config.yaml
num_hidden_layers: 12
hidden_size: 256
n_experts: 64
experts_per_token: 2
d_expert: 160
d_shared_expert: 0
hidden_act: "swiglu"
moe_layers: [0, 1, 2, 3, 4, 5, 6, 7, 8, 9, 10, 11]
router_score: "softmax"
normalize_top_k: true
routed_scale: 1.5
balance_loss: 0.0182
balance_bias: false
router_z_loss: 0.001
router_bias: true
init_std_router: 0.0184
lr_router: 0.00177
num_attention_heads: 2
num_key_value_heads: 1
head_dim: 128
vocab_size: 8192
norm: "rmsnorm"
norm_place: "pre"
norm_eps: 1e-05
positions: "rope"
rope_theta: 10000.0
rope_fraction: 1.0
qk_norm: false
attn_scale: 0.0884
tie_word_embeddings: false
parallel_block: false
extras: ["capped logits"]
init: "normal"
init_std_qkv: 0.0254
init_std_o: 0.0
init_std_up: 0.0254
init_std_down: 0.0
optimizer: "soap_variant"
learning_rate: 0.00246
beta1: 0.95
beta2: 0.95
weight_decay: 0.06
lr_head: 0.0059
max_grad_norm: 2.0
warmup_steps: 200
schedule: "wsd"
decay_fraction: 0.609
decay_shape: "linear"
final_lr_fraction: 0.0
batch_tokens: 65536
max_seq_len: 512
doc_mask: true
train_tokens: 562400000
max_steps: 8582
dataset: "wikipedia_en"
Below are experts of layer 8 (counted from 0) of a mixture-of-experts language model. Rows are named down (a neuron's output weights, with its number) and show model dimensions 0-255. Each number is 500 + 50 x the weight over its row's rms, rounded and kept within 0 to 999. Numbers have three digits each.
Before each expert's rows: "comes before" lists some tokens at least twice as common just after its tokens as in all text. This comes from a sample of Wikipedia text that the model never trained on. Tokens count by the router's weight.

# expert 10
comes before: "ed", "ing", " the", " to", " a", "s"
down1:565496458527518392546557463580415501499490505501549477522466485457492449510499477479512542520512485415456479610495447506404497532494465554476517510528484467413477499491567558549477494511504504504497520518533498573518514418461502474614618605495525498502532567620509507487512487478376507522502534478536447507437518540507491463454571568445452532451489496508405450564525580491417507481506534464453477507527486499519613545483486453496409373421521608577448551509516499523467538460476416354544537574416446536609467530469402533511496490414457523525494445444484465445542420471479580457533500458551427470411515450448534562560447478449518463489553469511555514491535543440414533393555537592458566472511477479435416474481541575523548513525514547455474421415463516573511483431613605

# expert 27
comes before: "|", "ir", "r", "at", "c", "ce"
down0:542489466494448538627438592500535450464485495541484639473470542496500463466520474495515599542489528445483489466473483543436431477418496547524443411469396505578416460529410480486486534485444523500467522429593474456489566515499465527493506465464521539466505465436528635523445438510523496507508482453394494429492518487449538546564419498489445557525535411541585512474543516503438484513524410503444565578494438520583466468568445421434520564503516495504567523564417457447460464492491521577534413567457506411556551429527500509479562509434530544442477451483546573512443405473496537478354451540485526512458485555406424446463478459535549537457422627505535505502585542453460558499459543584517454529448491509434493473515439507509598548555384533450480499471563544409526447506481409

# expert 42
comes before: " of", " in", " to", " by", " for", "ed"
down1:467573554472433436546517523482485521486480537425490488535477538607421480507553483442449521635522553426412486515518544503492501518407425555444507433475561399439411501639502508558512477528613558491584543462497453496559428499531529510400500479458375482584548503429446479523447562414555547424427496505490411532421545482494439528471457426462481452455532589460526535517530549404526468528489441582425530455511544496491484479543519454544475531556582477550517567553513503410547509489547419550490437518506492429511480546494529608463393555520456575486474461516540534501507520586506481440459525492559502436514571441556553493523571501465482545541559462499542459524550472475535586532483525478474484559539401543431468467475547454524542504497436466476420489456533405491394611507491589

# expert 2
comes before: ",", " |", " (", ".", ")", " and"
down0:476561400525560533462518555406525487504522515476465355469545541521599533504490472467474454503539504479493533513512468487462488464514514559464509493495452568407481477525385510491455521501493596547464506400544477460560506570438536561459540448581566516564393552538521419468548448522426499493474504407422436478441500475514493406531455527513526409426492441552468593512494475415529466516524460562545534511517422495558470604561460544404527552574532540477560475458556576454569436491536503488463494514436538575463496557550547486498389462466415457451526443572446463482514483447536566494504479482518629595455490464552459559453507494489483443541430502462434496437413514470506564509529543449472479432546507599540410544427445490526523481531468369464435532494403476566548625443495493

# expert 45
comes before: ",", ".", " of", " and", " in", "\n"
down1:540560483546494542548441462458504420516425422437452520499410475545485496517478404479518479483520509552437571511478481509535440529502446462459535468457498477559424536452615548462518515492554384496478561483546516387491459525524505488542630542535484527498591564542489498474484508562501435463577542520474556575553477550522531564466451400448445528461496542591480502512494479389648401495457549448410383584531530501504531537541468479400503487586437561529473485570425508492486488452470501440504592518561533525502415395558393425561468442417439516429471547443484464520559546552437471467507387500502498504469511391509499537554532526462550510602477484425500469432536513495526500527572479600524500506566477513585468406536500536580513500527480481568530566516504416534462548524522522

# expert 14
comes before: " the", " a", " to", " his", " in", " an"
down0:466484378536478530555407546455525555558622511471532495463480445486526511455485493455439543472490487480515434430484468551485456590517575470561476520556425486597474408466435408533563539474475503447562454487437450499496536496493430441448471496481513458473510554566423480491464616482428473447590550460435527566507404497571448385454456485544494454450454490539481492597513467530625495424533453440430487518397495524503493476505532475533448431489506408512501468488505569448538426508539471497428414426425537438468455437532458466554482543531429488494431529486573488486453538423405519485539551433498527441433556611531389480507456495525498506521449502490502511415440509511551613505424525514524458554566545502594470428570438521482431521505494503507538470484505571599479580451615458

# expert 63
comes before: ",", "–", ".", ")", " years", "th"
down0:524500396428458537493442454540460502484539490390503551458497492575513454467405521550518548504529481537615503540528482449428436445506565533445503588539458519538460478636576541510553528508439538497425554485434428585462522498525541546510503528517482606487565427603618458467448520550510563552527447547488527546511476550508402476413505509530500505585567498496503404534400504578512591558503517535486590535425545457481439467510539392511540507473503454450552507423443502439474616487429455460429424527575496454453576479534495483536451425462495553483459488476513462545446377390503553526530554494499522536484595542509489432502501581485520531511475556531507495501553481544525504528365485465520499474549547478503503512519534471497452488394372497458505461472445432498493421462377455

# expert 8
comes before: "=", "-", " career", "s", "ly", " information"
down0:496495584513522526539457479572592506539555442408586515482504566596542573527556399461413453558431457445537536539460451504569537540566427587531546540409473639500460456469538540619493528546519486507478583499566535565486487517527433476566514563477474495470528493449507483528439494515397479464491490504562545450528439498487547497467460529490518421523539483574436569511511517526474384565538514508569479449497543446523501482549468491405426558460482490476460548556433528549517480476521505567612534461396583504481478504481488479584514537446471556485472589443493530493436472406578449489467472465410484544460521591408509529492447457632574456625425541557553460627592565528490559487456473421461496479487462535543443569516494527529525494518524478507609549500534519459537474531470525

# expert 17
comes before: "  ", " \"", " 1", " 2", " 3", " 0"
down1:479459563444528462482576459351505567516502467540564464565507543554599501551551554452422471538559472491478485417498436483545478451519463465483588445513365491463515437546511558555450476540502472476464473475447523519501500584399519457596573509461516500532464389466521613571473498483488536494586508391521511476519537371484541502498529445513545473514434503556480482470541457577500489544566530486497467488550479544604515513373535452478522617485480530510489487466473470548537381511515463463509460512521467567465520511479500484589564556563538556583617481534463610435453458497559547425467529439534430440519501505365541474482399604526456515439531543544482476396546461471457502481465536465495568455436536494452509514536420447442510415550480556450470525471565518526542540556504570

# expert 19
comes before: "\n", "  ", " 0", " 1", " 2", " 3"
down0:554534542443481457593506536504480392511476573360500536554619576537506519582483583534522541509521455476525501515555500449403545486516538428521542504489450557516484511565395440491556469410463505487495459529482415493468546480570482582476615433485472528538525588457478469481474425466425490473474525565551397523503470547567464545571510511435417512441564497529450537560471504451537440478479533467479543443382501537496488539474410442541544521502407517573417475489517510437449474605530542521516555493482468472468513412542419446463581426461410473521467479432560452466591613496511552560578508570548417506515427507490538450432561456434482480514450462502512548551415446497510505466453524516428505437624499420481577520537513409479525471491539392565500548487504512541532478553561494

# expert 21
comes before: " and", " which", " the", " but", " he", "000"
down0:464511490534474530485569464587511544483534474444413484596442450444370466521554450570425442506482549518458418577518548510554553504466541530538513451509507474489516481552559482423511470530660568496489565473473510576596476448481559536481512434571545568467470554499470414486552565453497524467600481486478498537460511504454410531488534421423430589592408459481565461485521501528473590450525461436473483550490506513512485605556619477459585469432577543502568491487536584523533485473572565448513483517536461562539466562513454451542595487470524392469449534519436547471405579510515485492494494455588533515473433492536541477498475455474509473553588520473549590467508601494542410514516492476567545587459543530513547524588554505471498473596510558574604538478424515560519486440534553

# expert 38
comes before: " the", " a", " his", " their", " her", " its"
down0:516499428554465517546556483535514359548459447513457518409455492503448478537506459474521518552413512486501494485515507562540489542487527517510547580474506486423495491442490498406567477490539550425532536537491446427535572415487397507458582436540519541467617548426523473513451504564533528527557548615533564501486465410529493412564529515485567502473596515534453452410525499558544450493426491488562532530585518524407457501520479500542435528426377492529474452558616423602483515418431527539471495501535638466459509480555493467549489574463533506563473506443438607411553505540461520525603568451420490462459513476497436499513366531503540569542495435393518516434469538470507533438457479462465451490585528434537562420552522446517405463540515473543471510543539480451471418479480475

# expert 48
comes before: "n", "l", "r", "s", "nt", "ng"
down0:541514462530450454459503552465472560416452448349518453485519516569460548537571433606506507533535524466491547459445525465541541435458522539515599506423450522446467499524428550576519497456571573438422458546535534448465462515552501567530572477504535485581506539513599486541501511554628593533470488441458509475477560442447508541520534492508521420499553435522420519476479476493560451515478551530557471557525525499537413426529503579526539536527387414472465564518495518497505436457494575516418418478526537526504517568427492480509446547611522481457471455541555563499465448438502468493494566486546512542370523397548547540471481543397468593503501453474471547503433571531490440482478434492421419401449502499645475445517552431552553588512518483590411555499461505459570545527437500

# expert 47
comes before: " of", ".", "'", ",", " was", " is"
down1:498463355537518509455540456554523425533515545594489566490527539477432484538623509462532559577491452519557491566510567574532566453571429515498561497520526502521469520506509459414569505506433474469457580554487465586468549488342535414473527539459494562553521480513443502621460630523508499557408480455570466449498596543399438515490459348438558571484482463500426553493542498472479477532605468473494435571458506438531524478504488541509516499514583481525576528541543493515495557483586523414529592584455518466489482521486410534456579503441545471450493556493490551460520410437465516464396553523571549521431550463494484454498581519552501462572520512508525477504436513534528461538503447454540542456470453544486487605505485488584426462574494499546445505538419527503465447512433409

# expert 36
comes before: "=", "\n", "\n\n", "  ", "See", " ="
down2:555534520501554545445540524504473586532584477557505555484566427478547472511464476537513421489498471572413434478507497532543427555549553471497508424393508476628541488496473551431509494550461412576461462499481573405483492522466552557488418532486438492537435562477482423542588519619514507559496459510594597466413520449520524548557540499474438560474490389535532597509496482513499451519504498466564480503517473497457513567538425486456404501451432455410574444613475513377417557510474455517526614489490612549599536501477510471474478439511500504442547556494543463517455510436608541518519536468462444474499532503539441511463443499479443484458504440537537474384521570554510517544438512537525429464457506563466538462541517644487535427507456481513578376478558494497488450562488565

# expert 41
comes before: "|", "s", "ti", "z", "r", "o"
down1:402463496514552344521544419528478551468467486521551470466467479548501560423497512446597425497591547438445568512464607543588486405513489441566505456489516569519476499448481511505561455516521488452462522487475561504521427453500538536562468534412480435509505534554469489458421477434517534499456557470435485485614406505592573457490397581487522509492567501491484500558498558514430528542539436501480528502457490474546339427580503575460425488470464446457429489507474493490510518481511536488566460458492518502596471528438453528508498437423544545517496536491468490526572503514482418491467548534518533540484460413595525502501478334402600443439529509614546547548465434528492535478515455492521523455415514437512546527507445508456597563433458538570511435465489617473515400524553499

# expert 18
comes before: " |", ".", "–", ":", ";", ")"
down2:509435525608506483475479513449544528480477448583453594483539584533522527379530408550502667479498547547521518458520428380590486506466532493442523471456538496578555495392487535647550476440562519498546434583466492601474502478491461525578586494451588569502509461471548481570440631549549469453445550464438488543542504560540582476498443555542527485522521548488520518503485441485553455475471456521538457540462425425513472526486541483520488474494526526555531450468472402561576458510538489390475420440508523591460553562536540504527510607453469498463505472518551534561536446557555566578543475503524465420496557596457552529510574455490512531470461422519489517546498493526461615491428465485418503458488484472559506420539433516486550432489482569484513450465573561391476526491521488

# expert 16
comes before: " =", "\n", "'", " is", " (", " was"
down0:526436517493518497593532498539510505442585505527481585526526454513507562521567608485518462596469505560479520551458414482448410503530500545494580518522530542445501553539492503520541610528512458449515501480430524478472569519487377568486443446482436507547587565545542477528484522606488432501598417487512523495421584406511589451556543424511433446596473402540531447511505422473308488416471424471486395534437526481491588559431409503498532572572375544498478567548526465508468493404443545470478450456468519458488478532509438515499468545464449527506492454513520502466498561549494524471497488456517529412496482497476466470514452398487548498489478533468581551485508442508484458504577574435475538532486426514625366565530529511488490357528445494481496508486494517520493474549499493

# expert 39
comes before: ".", " in", ",", " to", " of", " are"
down0:407389561580511444494457522524492414483544506502492591493448473476526581501531421484487507503526549543491404490424474614526459522539506478432545450528488511481452394541509485469442419430555464534485539531568495519349473580456457520595474604492536480524508455513485511488510490502529550524419532415462449477449529547512593547489502484418440522524513597486449501584457487505538475441567537505500425409519565482538502573507519478564471501364577565466532435497504488424517618495555509585477451488531485519470490531469444525548545550468579466521589603427549497455513507544588512487589499477556504579445535474475485448456533477520561511444430420441496508468478551511491513582568465515465480531513605517475501457410511447478585483480505509503411582596568428393531518480592561

# expert 37
comes before: ",", " |", " (", "'", ";", "\""
down0:441543454572571419574438408429406447451558416476521519479544551512561483505468479486472461433513481484519537555585589527498568547484475534454410479495526488531500415496416477425509437420587536499497482525438451468435511436455457479438477498557536385572487516490498536530508496472467465552558508505445449396524499429490527559507548525461599450430448472493489596549400428484505478452519501400529609469496485502510492381514508493567509477573446481521446559476444425487434536390542493437419546485473506505533449519573405491616490531446464498479451465614458513471520465483531480527510467446497585532455487498443480520515503465498474492531390570513554619557517601543485558376405483464528528405477462525479615484439512618507463515519514407510515489504527526495501530487454485

# expert 59
comes before: " |", ")", "′", "″", ".", "0"
down0:487537545526501611439498495504470427509512531473491618528628553559507480476547462561535464470464486431448570546483453519457515512506435444489476531526492483523532481485491432473423537554466457477314556564447433422524546471564545494480594562506473439545493491442500548500537532468470653415410483539499546563535482412469479503490507423425456470503417434489576443479565544505543439534486589500545489437522437529451470483528430551531558456503428471474437486554545478544455550567569450409495458517504553535462464469568501433504550485500487466508520493489537418464569446522506398460455451494523553481494470615522521514553406473526470470508531580504530474566578471388478543483532579504526565487516501470520475575527443490515479503487510387612567481398446415517629536423473531

# expert 24
comes before: "-", "The", "=", "In", "|", "On"
down55:485546599569440521419475473600480414600481521485399506467424486477426571551545558431571542586537555542350537496582479588522427462475501498478500445394476479497491504466569503576540469542423509493549509502472414489472487463514455517574454464495587489552445441535521469454461521408512454448413489495415502508471519501497478524552450541493514541526451464557491476498528518534473423499534486486493501512478416494554516564496520552511462480526533494514444508444505510500429516579555459569425482530494432500512488450538557409392513476462474477581561449479547468523636449591539482560524407442558489544468597372539529484537493549432497459515444541493400494412450467506434505497415470478492450496570409537421550544521494470404415551462457585478413510482587551496467517468439572

# expert 40
comes before: " the", " New", " York", " States", " South", " United"
down0:501555627586517631456456498563567454544564567479519497567540478546506519542503561516477517585420519515535522536466431476452495482446639528524433507419464482360471472500617515475505523439420563481571476523424563520565582517420538547531442459521543451427426540485432561551461453549505537413483530448432537535427449479507537483519496584514507510525507505563510520533384501504556544541498494504538427520483467376438464613524454515510505457440473497479524557451489468472409532479575453508448500528541509488489589481469502472544511542474512511409565475516529438426448427526467507508526523468496509486472507548519528501482505559481465441418393465525552592447483457616445361463456463489595485588533424477456563501548491459455471495527474464460471613440488534436479449546478571

# expert 23
comes before: " was", " be", " the", " is", " been", " had"
down0:489457682583556420504596510501447446533503580567599511467528545501494473516535532449448524439477506532471526604585361510503545511529506476542441521469459413470487478496533423436476459507412581527406541484543573457540481541490529573497484503460573520512528514456536406491506576561442517476486382508492452528410577454456422504535481555429494488459461436522506471516488543527602595443546419490533470503581403518563407450528455522551502481577507571450471542468456451529537552432517445476503518550420553525615485479571502471439500515532473540618469489454403516629536467493461494432531477515534438535566491480556506485587480489586467574466474484542517427424539459563524557437515551473498535476452481537534516526442429471560452488462548508458548534488479413521452474512552474